Weights of a small mixture-of-experts language model, trained from scratch on English Wikipedia: 188M tokens.
Below are experts of layer 3 (counted from 0) of a mixture-of-experts language model. Rows are named router (the router's row for the expert), up (a neuron's input weights, with its number), down (a neuron's output weights, with its number) and show model dimensions 0-95. Each number is 500 + 40 x the weight over its row's rms, rounded and kept within 0 to 999. Numbers have three digits each.
Before each expert's rows: "mostly gets" lists some tokens that are sent to it at least half of the time; "comes before" lists some tokens at least twice as common just after its tokens as in all text. This comes from a sample of Wikipedia text that the model never trained on. Tokens count by the router's weight.

# expert 3
mostly gets: "was ", "with ", "ed ", "In ", "were ", "has "
comes before: "the ", "a ", "to ", "in ", ": ", "by "
router:442483465556595473501514433540554487534470569516532511460533503484564433529455497493493474509513503535516502519559413460465504484480466403465538515525486485570476510490539402548564413453474484481571498489479530518489461464517494446449556504512508534477506506542534565554440457482480515479
up21:493511536484472409488455528516496504425470402493433527508488509488475533441466478633539550466520522541547517534522504465469494521545501446534569504508549524496531527479564448577535487456546493511527505479440495497478505497513485481387488501475590449449531474568520455519504508536475486495
down21:448560484479457561456533446479531487451463483442507534517573446518524509432471575496507515530527529481409540497554549553534506481441496491486549509475508456540564527477450522540468518423479489501426498454517502571506440520554471494469571446474542481421527503488492484502515548528583548530
up22:514464555504551475537504491516476498483510414544523491492491522451480465486487490502532479507498489472561463469467499472511530500554504495508608502473491605537439562401504481505505487517532574466516417459548506461508464524506559495484535516535646542478520421558510475505494450458456535520
down22:557482475473458497542551488444562489494477520506453529495529478557495530522500549592484556462458474567514480505496491539497491475534476513486543454547473509454558447520435422474539498502507509446546531512468513490470552473474530474463509503531562582492406606448407488471478527513519538579
up23:524480528440484503519565414509501406512444554500504548484563585486496495483507555535511512514476466482515521574433438442474471544485476493444519472433535546540490502542484481575482451520549513459534581532505507470536489594499546539541487476610476519470508443489504511507458510483530474536
down23:506553540594541506483471539566562492471502556523465519530586460478528507429460464486513518448444494436542464426496517549511445524484543565463500499488556532497468525484501524461482500506525519552502520576423487507443579518485491443449492423461550512408498467538447515496526506538503532534
up24:457529500464514529531517462493506536516515511528475557522458528450579489534489500457545515496503466544453487536524481562514524424473501481451498543467562595494484506552541434492561453468450467520533500468428521538523535596471441468506499510543551462470520440509437529613485416483475463480
down24:562433571483538504529514470488521484508542549445539501460517489494443470521458470538519467514476494585500527544503453489478501498544475435522579582520555497492488501498485563486517489435591441438561535584473472509511497494508570526482578429469424509486437536512523538480503456461511494561
up25:474555454518471461506497498466514489448482522613523475454576453509521476519512471494457533480447486539508497454493464445531494456509544504534388530509559585503501563454436449535478483547491450488440494392560519501441479441488545482496488575441528488527479560460506508515489505487528460500
down25:518538435548440474458430542476456443537474530475484493513604516498504503461460452476487462415463466488557469455502500532487421455502507498553444540555547548440432461507515561530467489478478446492470487480524475451509540426492443458476476532522524437533498478507429512513523485441488410505
up26:525505460471493466535503499467526486493499499523435431571504533448578438522457495454482490456487466457527526493546537391524529474409487561476499467569503516585467490547556370536528491482488430495501459532466552493433444516498470507544511548461534509475514459536525486541466523510508526479
down26:446495435567483584447496521561504554479505515447539487496470497487485561491511540601519502535447549489523508476520482516531545472527496546539458581504518502409497521461558454520472539509532550465469449548528514463514452527527475474501506453557460442509494530473511428537532422445599471506
up27:457537517522539543507472507499534482464464510567524564501573552476501496514460479464483469506426508492482541534551612482499531548454566526557481499489539481512520483557569454515528460530449523445508536488537543467475531507564491422457440510523555521422488513533595499533464533441517474577
down27:523507486452461474502558463457455495485490476447486434543504536536510507497497470410453483516480539522491513433476498555507480533508498490496487481559420476459512471460497505519421448489497518474516445478479424526490579473438529475533593584484481569560459449414428488541570455502497488551
up28:494479551460483465454525453512556422454422498452530514501509523484624436475521466514564500478452504536545465511494460507471474493477485528484484477495452526501480486550549407491503470502476527493572492448591484447484438526495537576468525505523490536468604473463580505469471463551474493498
down28:482585492543576537518540527529502500549481503498426530510519492451517497454490505541554465459523490486461406491445551466523492498496490536582418547526479505487540445470501456447486480542516433475438478534552471448541529537543538546487470471526554502441495519429554473552543440485568442470
up29:502588509542527482518489460515475408508505472516480490447555516443575514490402479625443552490509479481533499431530468491471463536561518481479464481561494514516515553466502528426524458512457467496493508453526553482477533544487527548506462535535503497413519547480512551436446493577492530507
down29:461484547477508533461456518536459524488483511495505517581414417539460503540518474516517532555493535485505462525483499503552523498537555457448475438442545508494534479513583562444540495514528450473575568530500539553510495545345488484519493516476541480497452486507479554532421491515540522485
up30:515481544496496527466466442561560454538510480485504530461500519503560522508522469523574429536484548445494407462528468534486467541469573489583518437409476481476500468513477491517515486518420527494530490504464517432499518522425466499419488502540562545527502453497565482555450500496422557541
down30:530518452465529512413472557575471422468507480489495472478569543487473505479559509603535449511497521507627466505510533556495517461510500508491524502509491506418434504526565464494520514555516465467517438555567445544487456494447481499507480505530497571542493513539464447481539517461512433452
up31:523549480512488537559518484491518467445551456487479429511492549447502471398469563515432540549477500491498502473440461431513497522493451542439558548485493501492508427487523400537492482424507479430461543492492458431507425496547516473437506555533488552456482441469472516497485469440498549501
down31:396495461492490443552497511522508479512482495427466536508532535549454507489498463474455541534436499514496467581535503506484543556434489548541565527552463493537512544474561466596531534509494578487457562485547530515474501486499489435533506552452527431463485512584498505569489458442519508561
up32:463493557496592499507522463449437512466575525418499472484516481470507453535485576512439484479447516461473519494492519468480498458541461434490474484489469532548582504460487501512511513458489430544467519510495516489529569505569487439478469490541486498550458474574581582520488436498584576480
down32:465459484533488541497462542527536516452529471604554494439536492530524455462448537541553543510499566453522448493470480459528579532512477542469483540483531468498511546595462469482516458447499549498540513577492429534483520537544566465436572451519436507495487503500454506523542442427513528504
up33:526519525591537466500474555489599503560471448519539548503512510497573541457401567507477483484530539510512521455472476481500447462504462481487502461523478512483510431480390521482502545531477518459484415486461529487470450496466493476566514488473411540504433438554487569530551487516474515513
down33:526470512431447484560453516575557529459569514519514500541502504572484456491455485425497509525528481501523496475552489465521539539493492562472556523451513488514485517475588499496534524478582449494523495460499570444504494605489519526491558461546518491485468499571473467525431454417544585486
up34:462495471496521420497492505497452537484476506523477390535543479464596472517448493527415448553454539473477547506533529436539533517474544491466550492461516553577504483527512484507531495455468503531504561436519489493523461471515473415419525474469521444483477540518502477503504423452404530450
down34:440498496489539438489492413492517543524469509567506487557480512463593502498472524546476502540557505520471494536513482405424481505507581516539516480517527441501494541525446435511451557548460502554442516508495476502542430453527570556452483430463557495478539527467498465535553423478528514533
up35:443524492598500525480509465501600486499471479417548514498595456424569445578512582512537498491522518478481506519486451475536553519455468481533497480479494538594438537520462518548460487473542488485577490474452445536483553514524477444514517504459501545516501446465543547511502489440518497478
down35:479494511457480429512478519509554464549482535487480458462498530545448469580536525529527513510498449429584495514528553491467462463531521537451466554519493493450449547517529490530436432501571525493495497545472447550510416476470588496476561488458473472465548503554575521558461504506484557419
up36:521561507532548472495533419546562497535488526390586487482542463446546464503509503535446499456466520490458483493605469506537467487550484471519491488509499471458420499474519526539507491470455450478502477485475574448560523511571450503516475491478504554605469462524527481513545481578523505445
down36:506509504617534504457546529480568529458519495518463523481502440528517475448518433536521513418603534498428503539502486465520559508461471493465521530445455494528501436475483473492491554523510537503511589472540487517457401518492578456502494515522421522423489467504515505567526552503466466507
up37:525556553563514461580653521433517471478519498463502489544563478409536510502510594480514486502474498540564508503453516506482478482522534551517525474446547507484501438504549436471472464476456447529482504478504499468472449471521505468452562525447510524454498515551458466511448460527569510519
down37:552458494518495480503481435518476462555571489529514456507573452505573520557479518552491497421526456521479544551500599431423549463495546470480483506481508469466496447489564526469488494546447458511526468528517479545532492528497500528483472538463393437456532488484532482543420573525450521481
up38:527502547458546502473544419520454479453456484432481443512496496551484513455469453511402484518454583498448478529560498502486607399556458457447480453509420461517465451493549551476498489479470523477506521455473520428458512495570487523486477526538491483525528424504502548474469518503505457499
down38:483428492534469507522514519469501540545502505573492477487537476484553491492502508511465504467527463540514506551426537445466483448485514489461619585543580573477447448489485568512494536511554476545495448475439504478486504510501531467456529509492584484516578488512574505491412582499486552475
up39:492525514535525520493537459500543496485525501456554469477525491506485548548579475509455535531477551539450498481560501512463463522499502538515541520548525552510490600490598521460503431443429499460509516569578408449453497489513526514551579537554566529512538470484547500570513456472507567503
down39:441563544555555428461507481429590466482527535397516486469449490577473478498465408498509478530483525521504513524560519457518442517488498494494502481523456470490504464534509570548479471480452528501460566493519443514580520485506475488543500518520503476534463478530486637506567488540469501494
up40:445498481543527510488546455534549472489471571494509574497455546480464491536513476547480483482586473548554511565420572492524473449494531525476512503575522475613504434453468504545548442537432469468432516469532512506535461534567561498496449501494485496505465513516557469531554489485494430479
down40:480522505493499522561489451464450476524438498546514447461505543477524466504453527482485510566507539471531495516488491499547502419514551491493439517432502602513513571514471477474517563461365545553552518536514526489510574467495472467563552480486516501486537509411468495553546426471503530554
up41:519488485549472469465489494479503445509548530507517550519499554438507450593503476425447511450462528480522578519519528467509535470443425502520461491478492594454534498551501490451539463552482453499535593511433473487418477454475518498480570578520533534539454463444501474509490507568516461543
down41:490526464449460477452482471520524481493442533496423522496561513523491505461490481463446513430492484488448470543488509504412448512524485528521453499530496505538516518492412393506498497492484499404544501456502507544498539473515510451598382486520490508494463527431505473514507437601528478439
up42:428521512505494431444458547486551489490454490496530465566512506492425496493446557578461538513511434502465492489485476438517478461502472497497562457505441538539552491450514386526455510493504419526476525475501507505474455528558545541469508470569529510521523534474617585466533506491497493550
down42:500415523456505531462487454523526528540508440511506484540519504520454469476432558585530516499492440478440493515464511480479490450569461546527564475506533470451509498447448508537457559526488408456460507507488496502489478454576473527576475417427452481539460500403472476509503476424492508525
up43:507487446459503536516497457552537536506518490466480458555472610477503541480448524453575531458499502449555522479498479552543455508586435498513527535447476455574545499493474489469535484483559516403507501491505529485540536475555549485545462516567550561523592503521436452516551481519532478529
down43:428466502596463454478513531521559485509446563503425487585428477435469516479444490434531536462510489499495445532554524472573508497469536488446518470546502493546512485453511518508467507566455528435610487507506459479526545426460497564554488516490499453475490509486526462491551520460523550529
up44:494511506496539422464480480512465478512537488468467507497545557495542494462443488601509525490509523470493511499452553440461494466455520461468497562501542546538517539427445510523463513458412433508561483416501578522538421478466465502516459540549541439468502507484501577460449447519582518506
down44:515470542482541456490534474476483428532528553506541507389557532524435550546475527417483486484483543451509528487476529503433441484422418452451464460486554459502485488550536482533480461437541524477527474507484561448503496483488470592450488484475539450514557537501574544517547541504506478520
up45:522474539499602441530549552515515534500501491500498476461523489553488498485532471547521453509485478509536489601465494445450557439499457510492501463456510485535483492404443505561434517393580482522579490477495511485526518506496524440532452525550518491442570441559482509459475450506526527450
down45:509440446510581539470490451506517562546470471547518454486533442522529430465500465517518548518571484523485466550478454456499475500470513540530480475424488563554598489488403531460502561469555471584513507451492463513492536496472532429535470586499505509528571516468476456518481475505526471454
up46:539523493455509514509568489484534440479544567476567522492452532540506479571512474522485469462478563482540532560548492498500492579561498496445554541505483447466462445477563480534596433551456488473508507549471560564503509530559487474547428565528488571545458521492483507506488571536477498461
down46:515445491451492484454520466481536545509550537535470457469512474432505443441452515423458527551520467477492571509458459488487485463479435459565483476489535449545505495529484527474384544468532549564480583485462530560506455525512470470471552466502477436476575561540507542533542464470539528530
up47:539501456585595615505511454550467431547450491467508500498439536503559480511508523493501474484464523486545555510570503422539498462547517502530484454563527493511503501489425455509489494462543489514536471480476553455495512486498500482430563533575461527561440542502506531541423559471479497469
down47:480413517550479505585494509476520601525475473490527517459517442618580438524446480490539472540540462531508510435512521501506502501516453541489501575461522480520547502524534484514400497532535566556509519446438461536538496524528444581533494465490507463437485475485462495519543536498500522531
up48:481503535446544518538513488495525534546466501454463531521441496521478543524522438485475492566484423527408498420576455523449540499465510522409528558495446514505476500593538543536484444436510500519456474492561511530505493399479520507559483503488459526498495444550421483530550482459467459511
down48:428503476461476487517521506509537445484504428509504519546519460462482547516503528475489455519458503494518482495486506405497548544464458482462566479534526508524470502472481507484486464536542464447465443516504570453492594454545433485559480469613489518571546437466537463452581484542517417547
up49:460492533495466551556502427555528492510509535505512480512419468400486528445460540498454567516456467518516494491515511519449401485525456477517445478499523460532493505491460437529502467523506529445540461493523528401530468551500555499514520526563524506432546439603545479489497468476482506407
down49:525446465457515556495500536447438514534458498471475510490597469480550541503446467471480483464524530467546524421428541547506517416541494535527437529517514448449518518460557496467433573560528484500415563510587589535487525492495478471449479500548485500503513532516483546477534500538520455477
up50:532487524515514507449492491508583473457464561529487485574469450486523509541537496472487444547483459527483569499512465521541448475520433549479558491523556532556547532492480489514464459505453540535451531432540573502503469428470529536625561506522484508476575533514524488466421450552502447492
down50:493456477471492538489518494505523468527536469581427540476466489502475454412464425419441545558489475471475487464510438632536438518508503481465490513472542464526471493486517451555480455474412549514541488508513519499387471507499466536532503516440520493453524539464498553513459501502442468504
up51:535459499524570438550452516524544489479489524515473531525514466573462470505482556508465451490515481582405489551569500527467522501496511430521511511523496521549424448481487469544588550529498504436560473488445575530478515474552529458490470519542489589554446485547533543443438479501508480486
down51:496508552508540519458528593432543515453470552489509508501563511499550481456476511572444481480525502439450400507455512456502565477489472444464561493451564457523541519491501498472446460509490518533545497504489518502433461508489378547480477615468495494518504459509493515570546527476508542512
up52:432525491477534488442511517479603491464444566435510511513568530500507513509457485498471423482436526512509566497493486469484534522460542544419456508552456549528538446498504482496573494471483512492422600465503469541508488475487459531400551496509517528498551473504534553455583501558495517480
down52:439472467471523491475490557493536515518474505399552467547526484532414586495575434482474484401500467496518473491478492461517500542508587484434509484509514470500505511469488506499505567498451538542537556426506453540506471560537504511436577407573459496478523496490487483497530524440496542475
up53:539489489574556538502492495475498435517494538477475492518512482498487485457419416514524458492546455568565573498457473423566521491466427550556536542420470471525505566438483501459487482557526506429554565503562482499499486460500537446483530485463508496459466542462477543529497504462438446538
down53:501532543460539513449560580508485579487517459510481535540490539517446550565536515482517553539505502523501479544573541482540534537532537513504505459523523443565476469462508507497577466553473513577533501539521554548525556512532477549500513492527545551506541470433543448528422433505469507389
up54:499539462492600463467509437527565522543479539484501579631511473502504575526471481471549494552511489480486466491496502524498579469511514525542472488524447446514420569454466496475527555461492542556492423499535460542522420494466541492543486501534526477537427507438469517482493481513456471462
down54:515498412490393499472474426502532535472505509476448486456585505511545526450440551494528515508486443479479508480499586510508440470503457466565478468548507518510503525475520505460452516512443504512445472510505508550485466573446566469528513463527594485517476444438504487465580431507443531550